{"hidden_size": 768, "routed_scale": 3.92, "groups_per_token": 2, "lr_router": 0.000306, "num_key_value_heads": 3, "head_dim": 128, "norm": "rmsnorm", "final_lr_fraction": 0.0, "doc_mask": true, "max_steps": 8869}
Below are experts of layer 7 (counted from 0) of a mixture-of-experts language model. Rows are named router (the router's row for the expert), gate (a neuron's input weights, with its number), up (a neuron's input weights, with its number), down (a neuron's output weights, with its number) and show model dimensions 480-575. Each number is 500 + 25 x the weight over its row's rms, rounded and kept within 0 to 999. Numbers have three digits each.
After each expert's rows: a language model's description of what the expert responds to; "mostly gets" lists some tokens that are sent to it at least half of the time. This comes from a sample of Wikipedia text that the model never trained on.

# expert 22
router:517558528499563499487485493516493450510467483460535534494517535532501518496502516490514514521479476536526484484466488493497501525497533482545475496476496535525492470532467516511475566498511500498510497494477509561452462521509500515431549484504511485530485497434450543461517524439499505487
gate0:538489501514477478454491544510490498456498591522497492459508529534460493495468505527485498549518471515539485489532536505541508506497515460476503464469499498471486546506482505479513499537504518502481489481504570483515550513501487490477506492472494483485499482533490514512500499500528494447
up0:472470486531505460470466533486510479486516580512532522494555538534447490518554509498480557514495453488511494490489504503507507471538490485496478486504438525453490491521522529460472483517513514526502541468503540497531484578524522509453515524456529463513477497519484494529546493524543486519
down0:487496481553517537485495512498483531479521491506550487524514534473500484520481531522463446483579518478522484457552479485538531524507497495450478501513529517491499494543425489467486480485501475514552505496513476512518506513492523489477529476538465489496488463499530482488521532494520505498
gate1:500522499481476509499489531481516472482507555548467493466498489520473495515481495487509534485514503505468484466517531540514503494494523512495514512469482511491476458518535502500496475520481522505499482540494512510446504459533508521490514524502506531485532474482523481496516508496500526476
up1:457508487528413499482468490500521482486481523494490511492511490523527488506492547463582532516460509502496541485478487535529461498489485506534528483472464504489491454521514515480548522450513505499508506471458547519440473446519512503507460524509522468473485514480487494524549472503482446484
down1:521502499516487465482525513492463526455489499470485507493425518516529506558518491517512539502486533502524476527526492482525434530472439560496467489475499519505490489536513510517520477516487493508483450502499545476483527501478511486486505561488518481471459497448464496489479504493497484501
Description: Spaces and opening brackets or quotes right before a year or date, as in filmography rows and the ( opening birth dates.
mostly gets: " (\"", " (", " [", "\"", ")\"", " "

# expert 7
router:508485498500533506486484488513418479459519487504491507491506510549524504492465503477463507515449497517449529491516507529489478485527496522532505460492498470479489486482455516515519508479460501505507502461527541504481463475466491476508523526469494476486483502515508484538543493521528467518
gate3:513487513514552468540498481480536499505544507530473454490529467517521465481522518523479527501500508485526504530542501514477523478512513463499471511481500508492506471516500466523483469472492500482521518503451514542477464526483530526474495534502526507503505555545477483500475519534502491533
up3:464502445516501534492556524487520469499542461511477469522500472510481522511494471495501536521492535443518519492507489469492518493477519528510440521484526537496474466461496502475511491479525505507533499445502494499505493490448489532513499543513446533464495523541467479522508511503492496504
down3:542492533539456528498510494519502467509482497511520508486484473441449532514512499505475481503496491513487485495469526476496500491533458582548458521477487508515515522490462518493506461490521550513506489502487461514520547513501494440505521416517479522515469480496479515512450501453499498485
gate4:514515494506548541502491525527532510487533483476533490538493477497494497460521490486473460525522499439521485490529482504509514502483471531493528478451519493494465490502509510487502515507505500542515498487495495518520508487487486513488480508480514530535522492507494501472472489487511542541
up4:536485476485516497485517492486492540507506531503494512510551504529477504478497500468485482500470509468523514483477495530504520485534512489476486529498502549541549522503495514575501458507547453466503528525543492546482467423506475507476515471528507494514479495511515471494515494526507489527
down4:460497530556466535513518460518489433492524500493441488505489521481504511504504544484517528486516458485490492546488555516495492515508522472508478473534411443508528471523518496473521524424492470500491548528503454494514531514482552473487525465536487512497484481470497514525547474513463500498
Description: Prepositions and clause-linking words in running prose, such as in, with, by, that, during, into, between, often after verbs like drew or located.
mostly gets: " that", " when", " into", " during", " between", " through"

# expert 23
router:464511490500540524545498510476501497560497515546544524488485469473470470499481510521528493499528543498521495470497532514489464480488491475504478484513501514493479493499505546486533472524503500528481497498480498502526498548545488494522512511537537528509541479506521502518504523504496512500
gate0:513475535530477486509477478551522530487520519462475520518487540464517487465504479487427512518569490488537491550465481510466555499495518481477503497474487475523536448500540479484496480531504506579470496506524533485502530502463518490482520518481509528474546483502508505529495506512512504503
up0:493473503525527490496484475512503474516530510492483509505483507493513500533493495506505537549519480483495462489551502501482523483506530489505530472481552501502509485462529482462516529511488504541492512503520467523497484504508485554510510492509520523516554517544542501528484502498514498536
down0:473493499526501471518512529502482509489468495481510500486488517497501491465503488481452525541551488534540485514479486508493467471475435531506452514487499561499481496566496463504518500475485498485538522528513524525499506488509500475484491517514493509500495537468507482468509471502466505482
gate1:463481555472470481478507506516501506501512496509491510503495502505508478524485501477474507531462514470518498487514476513527540506521478510489534482491544502472506479501504485508526464529534469490476447520515543500491528514492493505520532445467488460523527498525528468475512538484465505507
up1:461481495489482518459480520479503468464522493485478531501527500503505533497499523489480495535461496483518477508527489495537538532492482520520489532465512461468495495501529496474521495529541481495493503554468474486472541510466484512524512505521513485543472497495500485486482497484510504505
down1:491518488555552504464524508517506522509515556474453490497524513508535519563478470484525494464483476478487507506516535497445497490512491498511514495504510515515491524485462535481538498536515474510497485516518499483494472499453494454477582474489479503485489529480543514528519484493502493489
Description: Titles and short abbreviations such as General, President, King, US, TV, MF, DF, pieces of acronyms like GOC, plus kin nouns son and father.
mostly gets: " General", " US", " USA", " President", " TV", " son"

# expert 19
router:498520447501475525510473527497542514514510485473489498489505494497514449518532482493519495505583513492473499540464532505492503457521482505428508507514500506482537522496519466520523499498529500518490521479505514518526498514481528520514491499471485489488506512466506511482520486460432480502
gate0:491495516452477531483501500497525521508519478483562489511485499535474522542480504523463512495478572490441481525522449535451518461544519497513524512493479521498517474514490493511484520440514494483460501534531505526504486484549515496510484515520469512479482511507477481531511522534499482499
up0:512505528498529496513508491514472481507492510463482538498494488494508476533490525506493504490477485532460523468489482508489480543462475488532476521499479497538527490475497498533516495495523523496471506524466444464511493484508507524493472508523498518520521524493516524484476497466501491532
down0:490493510518493527461544491510474521509517467469505482504481488500500508518488489477440516481491469462471514545566470486485537520530511550549501468506466524502515500499539505454508471486500490481463517523556471527509501485505481498499524521476459479448461504510481482497519500476518448491
gate1:472515503533523513514476520501506558505529513493474487531496491520505458438500505508507482490556524507516487538458534470506492478472436491521536527524476535510440506511465500506488504502536530471571511493501506497520496526441511452467459539519511456484496511490481484465465521460465529521
up1:490479534510492550502523482521532493534516520499483485484468494486503489520482493490500473490485471453486509483462500493483502468470487444526504475485529515490449496474447508490478482516521478494428463498491479530495535498504536516548496511494467455488475507458483516492478534471497562513
down1:491544478526503461486488525507492507461534450466524513528524482497494492489492536482473490484540471519526503544462494522471482465538511496491503475495481508508462485535521516507530525555501505510487497541485506485524499507473471517500586493496558505434510513536500528495527458485495449507
Description: Adjectives before nouns, such as new, high, public, former, and adjective endings split from words, such as -ical, -ual, -matic.
mostly gets: " more", " new", " well", " early", " high", " public"

# expert 3
router:499472490498534555555492499488469509518500479535520460498501494511494497505471443474509487467533527508463507516556514501493522550434475481496488513501501538516510481496424508499468488516513500519519494459533481524530518516515480483501527524539505501452483506522504473472469453497511537492
gate0:505520483484471454505508507476456464505483477482527486510522500516521533441490506492462512530528527496529466475483486472532468485517451496478502511510499463519515511461560490497546475457514501488496486526463484508463476552478521509488490488505553484495515459504492506502492437469539523496
up0:478490515506530509536492468497482446467507491500521504492521519505498520470528511505492511507512480505492444497518466484500493524463452511504540495524524492527485502460517452467512482493505526529524488493515475503464514509499532510482507484498515519503489489548473532540544483474495514481
down0:479486464509476474487506449501510526507492494505516509475494494497495512529475482527531457495517505462511507529498510483494504548493491548479505513488497546493537503506485463483484485500534530514483540495497487450531492497555494484489532483507470488468467542494449506553510480468494513522
gate1:507514460492487497526490513459520490523481498477513518512518537456497489490544473503514509509540519525542488524517494469521483496471530501507485513482508505481519478441468503508493435497481521487497476491507507466518508472465518470492503522520512511509534498480523514495530468522504512493
up1:500517465503496517504511461493508524481472507487497477538512524490461482503453471479444523536477517467506453455460489517500487484527504490508475508460486507478544490499521525509489501522483494507496522520504462523462482490494496490517473512484519519477499486500476517538529451511514491512
down1:471525460528500496536458505505514483487493493546531471450488528488519520463505480508504512487508522457496484546494485479499461513439528483529498497545533505531528516509487480502543476472498538506462488548529511418527505525557498529506474553582437506484499511546501505512502506483509504438
Description: Head nouns ending place or institution names and topic nouns, such as States after United, York after New, University, County, football.
mostly gets: " States", " York", " life", " University", " city", " government"

# expert 9
router:493469484500518491519530511476457510492499470495507487482493507483556503533500558516536532532460509477530490496488503477499469498514482496503479520483500492508510562450475523525447499470479500475500520465526487510513502496517487508489503491468508499460514482506474524495497505488475504497
gate0:500523504486490491503475525506491527476551492502474505500518476477489487503509520523502480471500499476473493478530481502546474513518487498518511488473521487448528510458544469555494523496477519520483486515519495512531491467517526506505499476526501514501503465550472539530496487470510468473
up0:521468528514500492494502490531529491503557517513487509501520501477494541486514502467489515489474488507490521474479500506574509500504528519501466493499514501491505476593520452463520528482478483497485478517470540492483490511487526517501483482530512477523502513484487492503542499517511525485
down0:504521485475467500509509512446481487497532506519514516486493492496503483495488484511538505486465480530476504502533506457483502576480474463544501486505610570470504523485501513527472484492461480474531490468516468492517495481532493469510531515510492489497520529492507498503485488469471554518
gate1:520515527501510496482491557491491488471536494492451537446472531487480507523481502467490518501514451513523540480490441526496515530486511501489493509511505514479463469536460473466565506498533467495485477551475509512547493518438447489485565521531488471473492523494497474529507463474483493482
up1:467482476458515463544510484507498518495514507503471484528465515519495475466501483498497495451512487481491479504533474519517499496496537489462518484506496497486515511497499493517520542494483481562535506449541493500488488556519522506482509486505521536508558472469520493515492505494525526533
down1:494512500550494528517514495529483518532521500537508541520521534524497531528498505482460504456459490522487512498498491535472492515522464474509463553485464541531476452492510549539542493556450507490509516499480532480509468488513513511497525525504478490541490470488476529509473542522516490503
Description: Periods, paragraph breaks and heading closers ending sentences or sections, plus digits and round numbers such as 000, 100 and 737.
mostly gets: ".\n\n", " ==\n", "100", "000", ".\"", ").\n\n"

# expert 5
router:529511478503538515516504549501451486517504493514479501536478457496511470510475509488474484510535460511520507508470454517495475526455484516516511546466499482501473513516463471463464488521485500532486500512508490499525500512513502516475504496498491536492481521504505449476523533518514556523
gate0:522585466491474511476503544508492482526546485464480458523493521530535497522508569520503489499478464455488426523503522453527534489489465500515517497491530474522449473521507519498537504480436466499481521489475549476481478486471487511478506527520548567491464483509458509487472552478532481534
up0:457487536507495466526550524495527473471498539472461508509492501495500492518508459448494499521500504530488510468446473543508444515495495524489480460461465513455508498523497492488505519497529510476508450499526500488470534503485483505497485475442491440501502477502505483542508500550485545483
down0:470497444487496508464453506557490482506501523497471559489524525502496513476507514513475469503484487437494474494518525483512523505514523473453492500485527487488467482460483437494493511482436512506503516523521570505516478528513528538505511477516477490543533524491545497510521534502518490446
gate1:511472500474477561502499476488438516488480510525520530501478476476500505485520492506531503485518460554474533462431515523484486502534501480523491525500528473479486494499537491543474538556469493504520476483461532499488455499533513508448487482490499462538497504488488519529535459498471475466
up1:517509456496542429464495499500507484498479506540507484500573504513459430497507514522508472563486536447544446476454508480494535516484510511498490509523495499531498490480490511508472471500493462504497531485520484506476496472432533500515496495481482499471535533522483486487469487541522513503
down1:520487477501543491482480490543481510493477511432480539507535496496496463454547468540506476500506494463496500466507499499457480466507512534476524548490474489513509508473453503446491496486460483496497511540477493508471480502498505482500508540539495485488537471532494530516487538503456513487
Description: Table separators, commas and numbers in sports results and schedules, plus US city names after at or @, such as Philadelphia, Boston, Angeles.
mostly gets: " United", " Boston", " Angeles", " Philadelphia", " Detroit", " Green"

# expert 16
router:492520506501470469547490490505514499521471533554492528479494511483484502467529541522464473464494505475499468507474517490489517502504452454510502475512501498497515490477485503481524491492478500482501513525464490492501538470487490482524494495500524507516571491516512517499481575499505490489
gate0:451494519494502486494489480462472471503514480520486523521512501495517518486496485473471538494495493513453524498494520505542465492498490495485494523477490491507515486513498471496475517460536507520524520527446520473521482467483498544478444488457473522530497485458494484480518488500512516481
up0:521497493498501480498522515533514456503497500482538476475467489517513522502523498500507503475452514531492498456533458512465508568510523522462480447497531513529509542464510533449515513518513511473496512518527498547497491577507450488515525500513516492487465510483535513522511446469504503490
down0:544482521474497473483521482482467454471467518540481484499514485497507488496529522506515538470519504473477496488531519518487488496498474506445529503503511511490521493475499492484490511462493468570478533516499488496492500515534546515534498472484510514499494467509474541472527516523490479510
gate1:501505503545536514497499472535495466465526461486528543515509479512501484536533487544515471504509491451512471540465545482526501472539535489523537508497481536489503490515546539505478506469472501467524526497476507487498515502502507511498498490502514475483506529530512522511517509496447510479
up1:527451500492511490486483490536477529471519487485475477532528531503508483547558498495492529526504517515502506512501434513497494483506543439539487533497461483502483494523533513501548544486505497466502515514482515501494502449528446500492481506455519463510494532506497506524526530512471494456
down1:452467457535484498529489505525477485461491478532531477534478475503533502487496489459487488513475475521476507525503503461502509561503487499521455494501524501509506462511488467507545474481504497504493519441534488519513456539477530483456514503523499537478496507523479532490464478490497489508
Description: Opening pieces of proper names and rare words, such as Mc, Mar, Man, Sh, Dub, C-leg, and starts of bog and pick.
mostly gets: " Mc", " tick", " Mar", " Am", " \\", " Man"

# expert 11
router:481495471499498478435513472495535508502520509471496464506514516514478537499482533515464525541448483500515482498498495516505525507547484503557483489484500451495501461522496506511567499518496500495466485519541487539493459487523461499505476479503497469471485493509508507559497523498498428535
gate0:528518509537492513485468511487520500511481507537515497442473522506517534488519509560523487444485516533540478552511503532489529471487507502467568519514562494483512510472503497513470499551513493501502524495529500493525495501489475493472491477511502493465574505533512530504464490488508499469
up0:553481489515513506502504522521506534496493525498497505498522465500531490520551523491544492473480530498547502478538506528559485470480543504506542508487493502499517468520533521492529547557478539539461485478503526516482524479465467504467467508510562497484530475457506474488452485502555495489
down0:496491466469538480499491492467526529525508521479494492503450533502506505492538518507499507543468455475520474505521533499516527476489495531453509464491479551505491511509480514523487491489523530468469538530465496560511509453480444441504495494488545499546527492479490542482503515493546472498
gate1:514514528487459510482521470500466548484453525526521445460522514448517492514443497532498527437504520514487487481536507493500528494508515466494495528522478487555473482461518532519513477519470472468493488506530528476509451555501524504506430531511513449521482478490475509502514505443482553476
up1:457478522501508522490474483489527500479500484491488501497511498498484489520500478497482503518520529489511539472499477492535474471471506503488531502529495513499499518494529461463469524535510513484529506492520503459479531513533466537487477462495505497481535418521484527496454502511497508524
down1:503541463489493473467479542516478548454467511521480546468515483500501506491498495503536484508514525512490499487487514475494492490515490517521517485487546467504496534504516481496506465488464480521500475487470532492505497531486476510495523449502460489477476519505528539460506501521526484504
Description: Possessive determiners his, her, their, its, the word from (dating from), and cells in election result tables with votes and turnout.
mostly gets: " their", " her", " from", "On", " his", " its"

# expert 17
router:492509515498527491455456537513469492527476538512486465496515516538504495529470497497554501507508523509517503491537463519500528539483531494470514467538500478534504469571468472486501511519521501526557460499489510503505461450523510518472514487467540507471468514472506464528527466466508510511
gate0:503488461506497523475507513485507490536447498480516527496518523498562522492527477521538483524559474507497427531481487520504480536487444474473492465504478511489468519504502484503469527511574510482515501443528533502517500544503511512454527484525492516492507504540506523532474537457497451499
up0:505484485517508474514487483471501527495506522497515513469484505486510460481520501506514496563500524567482495470510490479525513498526500516491477507499514539498534522522480510493466507510520512515524510492481491503484510459509471501477510502552509494494493443505503499509515469521524520480
down0:477498516516539453475474515516464495486485513498494505486477484516470526518468483509490534493530481468500519531485510469499561530521480499461492524483429472493470519554501488524553472471455468507479499513495512488484462512502479548489488508517474488501462523510496508517499510511490500482
gate1:502469488510491488490491486487500513527488485501508531496478504499530506510432503548470531524500507486493526494532492506483500460522511515517518518509476473537501528504503475534482497493485501484480451477532515497483479508444535514483480492452470473525505498515515525470514506471493493510
up1:453512480488466468511492496501528515481476549483490497534496527506529544512504507474470483486518518505532508491473493505490519535470456448461497509481525526467528485489486499517478504515496501498521508494494462514474474527557451486460509507502473472496526482499504503511512471474508526520
down1:505455507497574480515478530514497501499514494530493588499490511484507496471478499471467507520458496498488474472498508447453461486499519518526486552515522512533513496458530482455482507542525495536509475492484489501485513471505458500511524497485488484481493464484508519524476477485532523475
Description: The word the, The, its and their before names and nouns, plus table bars and colons in sports tables and headings.
mostly gets: " the", "|", "The", " The", " their", " its"

# expert 8
router:499492502500484539430487499483515496516547495468515489497525527513472525515467480519541519490448493535499511498525519537494521488508508514463545514506501478532471504467521495481489521514504500491518505500515524464487506504492514516487541479450489541501521503515486464524524496501504445489
gate3:481464524510492458469482494495551519491474492510481501503496505467494529556497465522477514491525463492514497512485478512498484541544493540456500516512535492505495512512461518535515468534502449521527535483503526507534470473525496508497493514492483498540478437509462484517468492524501532516
up3:480490480526502523477482538435517455503523445515487467491485488510500476523434495537472481505483484516523493488514538511489511492502473447506457512524478471504494465500490502478552445509455515515472557509493496464547496508501520536496509539484474499508503483525527475526510482528522502460
down3:462487517477490515534506501507531523521556535527508515452525495535556468470481540489476482499503544518537547535526487516501520439451484501507506491481484517497486491492484504501472465514449544532493479528520477502477510510507512482542462467534536499515530486493553501501524518517528514493
gate4:487531519514563504478495524516503537522511523478503525462503508465453476504516490491508506463486522496477518516509574488519510497504496512492512511507498508495496517505502529453507492465513506492500516512511521469518526538497518523511494522469534506458505495512489482530463563536493457525
up4:491519511494504505524466487507522463510450502468496509530508482505462499519522491498476455454524531545487508517531441508509516512512529505487508483537502534495501535510498531520513487497491506508541530508512477475514510527468489528504493499494530497525488491463497521479465468522545517518
down4:538546514519509504508473551516468492460549509522517524466474553486444468468479475485538511500520463489541510472463503487482467524497458474519477476439507547468483491555512531465528541511513519517484475508542510503531502488463531485468509494524483503522477504467470518457452552530501501454
Description: Units and labels in geographic infoboxes and election tables, such as km, mi, Density's ^{2}, Country, Turnout, and field colons.
mostly gets: " km", " mi", " kg", " ·", "″W", " Coordinates"

# expert 14
router:479459509498508465519513493467506534519523490503525507504502444503524486511550448504458497491465468471510482484503490480495495487502517506488480546513500504480535512497539519492491481501499500469466459477471490499470451514489500510495457520554501477471460522522496469502481469520523457483
gate0:467469510522534583497507478479535542446505505472450579517481504495485459518464485499489512516482535499525486488495457515507478462474501499479513498445493538513508524477451479494493512517495475489467503509495514491498520508500490462493469507509500489523489453474483513492489501440510545449
up0:452496482490475543531533492453515544494518499507519534525493485545508531539461475458543487482490519495506482520498475486511457470470496481490496537486520542501523551478487501509495510518494486514492497501526497534474530504522494511513517529528519472492514508478492505478474503502528509459
down0:495494502526469521482469531506471514470479485506504500522521535532481519501551501525514470472491550480456517509521483517501512478541535498517473515534447527463518495471512507472512511513496508486528459497505485509518502514508492507519531526519451585514484489472490490503515517480487492550
gate1:488482476493543501492482436496501544481496551483512528514519479504488522466491442479524523500511487472462478516522518504538512485503483493481499465484488521532496483527501515507432493466498504553465471500475522466507460489425543490528502518527520508517512482467441495523476489479504515487
up1:515516488518510532536483496465515526510513523526540518503494492482474470441484510456514542474540551507530471502520540471540498502454459453541486502485515516504479481542491519532417495497496491513480490517505495489498520514471575493522509508492474482529456511461503505460517527507500526549
down1:476477527511506521514439532521460487461515491532464511512527487516535530534477503519512487510490516490480518478514486486507500511500528521482552485530466502507445487532544421478535509494532480488484444458479556469504511522477498507496527552465496506481490498510513525512496500499520513496
Description: Main verbs after to, he or and, and the final pieces of split verbs, such as won, took, moved, cont-end, rec-ede.
mostly gets: " won", " took", " have", " received", " led", " moved"

# expert 4
router:530534529500555525476537463515521491459509450539489461528498483471486510457539539498520489518474487501506464490467470502492483513497548493492478499518501511521530519485480517485510526502534500446532514515572488508484536447508489510519485479451528493519520479509502576446500498491523493512
gate0:490469473500453504488482482488492497502483509550479511526511499497503459499502545544532498559533551523554482500513513482478474517511513516562504520499499471502551529502509514494501497511494507520502489477503452493485487484429469445526504503476495469499498506510516539539496550513500461493
up0:503508487505493466494503511496456557543492497491502506512447498480495529503507472517520485509494473456479463491496518525508507514487466451458487467486515498494491464451501526496480518537516497501500510524501484512481500516556522526485489481477501545495524542511499512439490488510461525524
down0:487520524497517501483478529517522510494523485491510491463486508549451487538496447484522531479542503472483498501509512530510514465488473517505504523508496501478499466491528517512535437491533489558452492510494510459432481494510502487533492543482428557517501497512516508474483504503490483495
gate1:481504490489510519452503491507503480535517476517495525507480481469490505461473513511494514520482488510489545475457515480556497503491495514443508492513538505537487466541518497516503470475530514504461495514470475513507471492493516464515537479479496534458519531539525494532467488485503515501
up1:524511489522476472527461475516488496464469442482500481516488525485447501471500487532566529489496506506548535521484493497485536495503514491488437488496459519477516444503457511482511486483522510494516493538515503515534501534549499512487521492553522487485483541455504453485471489501503507479
down1:547521480475454498498473454488540510491506497476465429454497493511493478517490507550490473510554543473485497508494518506477523508453498499511511486517503520504563500546518483481502534496514520540511500535510509474494492470516512518493489489539473536496506469487503453494498498455479538482
Description: First pieces of split words and year prefixes, such as 199, 201, Non-P, Ph, Sch, dis, often right before further digits or letters.
mostly gets: " U", "-S", " n", "201", " G", "199"

# expert 18
router:484490503499547522510508519487503467492502502473505463482509514487517492459507524492522534516480523469520511533542531482489498509456478500522529501468503472509494517512502514513472517468519501457484526509494480488494458497529511490507485491511495525440508519482495524542466513456500531509
gate0:449456494503534500512549488520444521563519528537464499477525499476492515522456545474470497507526500514466547498460527521495470496473500472509500529478462460499489506517467472482533464512558515497529470506533510469507476493502525485485474506528515502443498465517517498487484494508468527495
up0:554500517508453479471537532447500495517503526514496434508486459490529534460521523512498505564459503541514468481504472494480503495476537526464478499481492505522515503524545505503491502466493491483509477506501487511505456494488519488511470479480463484509457462491502538469516483482481507508
down0:495517487479515457497468502492510506477521474494516495486478443484499524489523523527520493502515500496518498470529562470475481458525545489497490514478497492473519481543521501509500474486502494486499474491526473498469572502496509500510534478512484464457492469448508536488510474516477564510
gate1:510508498546498504487505532500538507502501574533475482521487533500503508475507497509471497524495488529475514464495466468529469508487570498540479495490513468536494523486525506488514501476514478477522431474480450512451529467499532485475546531509502497536530515485521486513466472472470470526
up1:491481514494556507471498521490530488519515550501502508532511526502452500490488537518451468505500505493518491508466525520523491500505504490508486521435422490523457491486515530535487493511504526486494459466485515479489520519494492484477514505503534471443541529501483485467492484446433438528
down1:508465541500539523546479487486484533524513481519503508492483482533520481498533450513514449464490470466523493508500508463500513505517495449486484486480508531541485463486476520474515525520490524483503484481485517483498509444484528514493483525527505500514486525545501514485488504541501536546
Description: Nouns and pronouns for people as verb or preposition objects, such as people, him, them, students, plus row-ending numbers in tables.
mostly gets: " people", " him", " those", " them", " players", " students"

# expert 12
router:519502548499435511474486498540517495476471498488501528504529509500480529531502522505486530505465473486476540499503502528525472526541503526519501504512499534491524530510573503505535501480533500472498470521481492453463505496488500509515449506486465518561489505546507525472523460524516486496
gate3:482503480463482520537504460512502484481530468510489480498520519505484501494478483485498493500541488496471481520516508515470456485514494492495520451495475498454516524500465513516475472490506508487531522462533516478510492480477497461502511548493482484480516508447541493508452494427543469516
up3:492486478514501499587550507466495502462483481533526505505555511480529506480516491513543494479487497533484469509487512492469511507473479463491475480490470491496483465506513498522446511490518500493520556458479533463509495553429492500554482535471486481475484533506516534485476502479556499495
down3:494498512503510482513511500486508566523515476485493505529465529505497485486488509473504519512480498502529477514519505547416519520431467516496445494487443521533546549517458519489511501532483438497526490507527523495502479529497523548496484502486502527471503495490502517481541498482485529537
gate4:516509465498518534484485547491512495474504490549511493500539493538506486503503515475497516513495521448492487498496517523525535460510514518485485516518493590478455473512474502521514488487477499512492554548561485497515547536482501480477497486473514501514493516470476492556458520487503530484
up4:519541533520479522466492478495505488464444493506515513551542486513460501524468534516501524485530495471476498537508522487511461472526471504558494542491467533470478512507499517487517524476512523461491516547493529462470534519505504492496485512484494501490521530508531464524503514500451503519
down4:488531551494535512508498485502539535508517532496481507529500507509439499496484504549468442486498494544466504553481559521543516486500448471526487480480475495496523496474515504467514491499493468509490552441482539553491518493529501488511519481471506490505507499516483498500504469519469487475
Description: Hedging adverbs and function words inside running sentences, after was or as, such as only, especially, not, such, so, a.
mostly gets: " only", " called", " so", " However", " not", " said"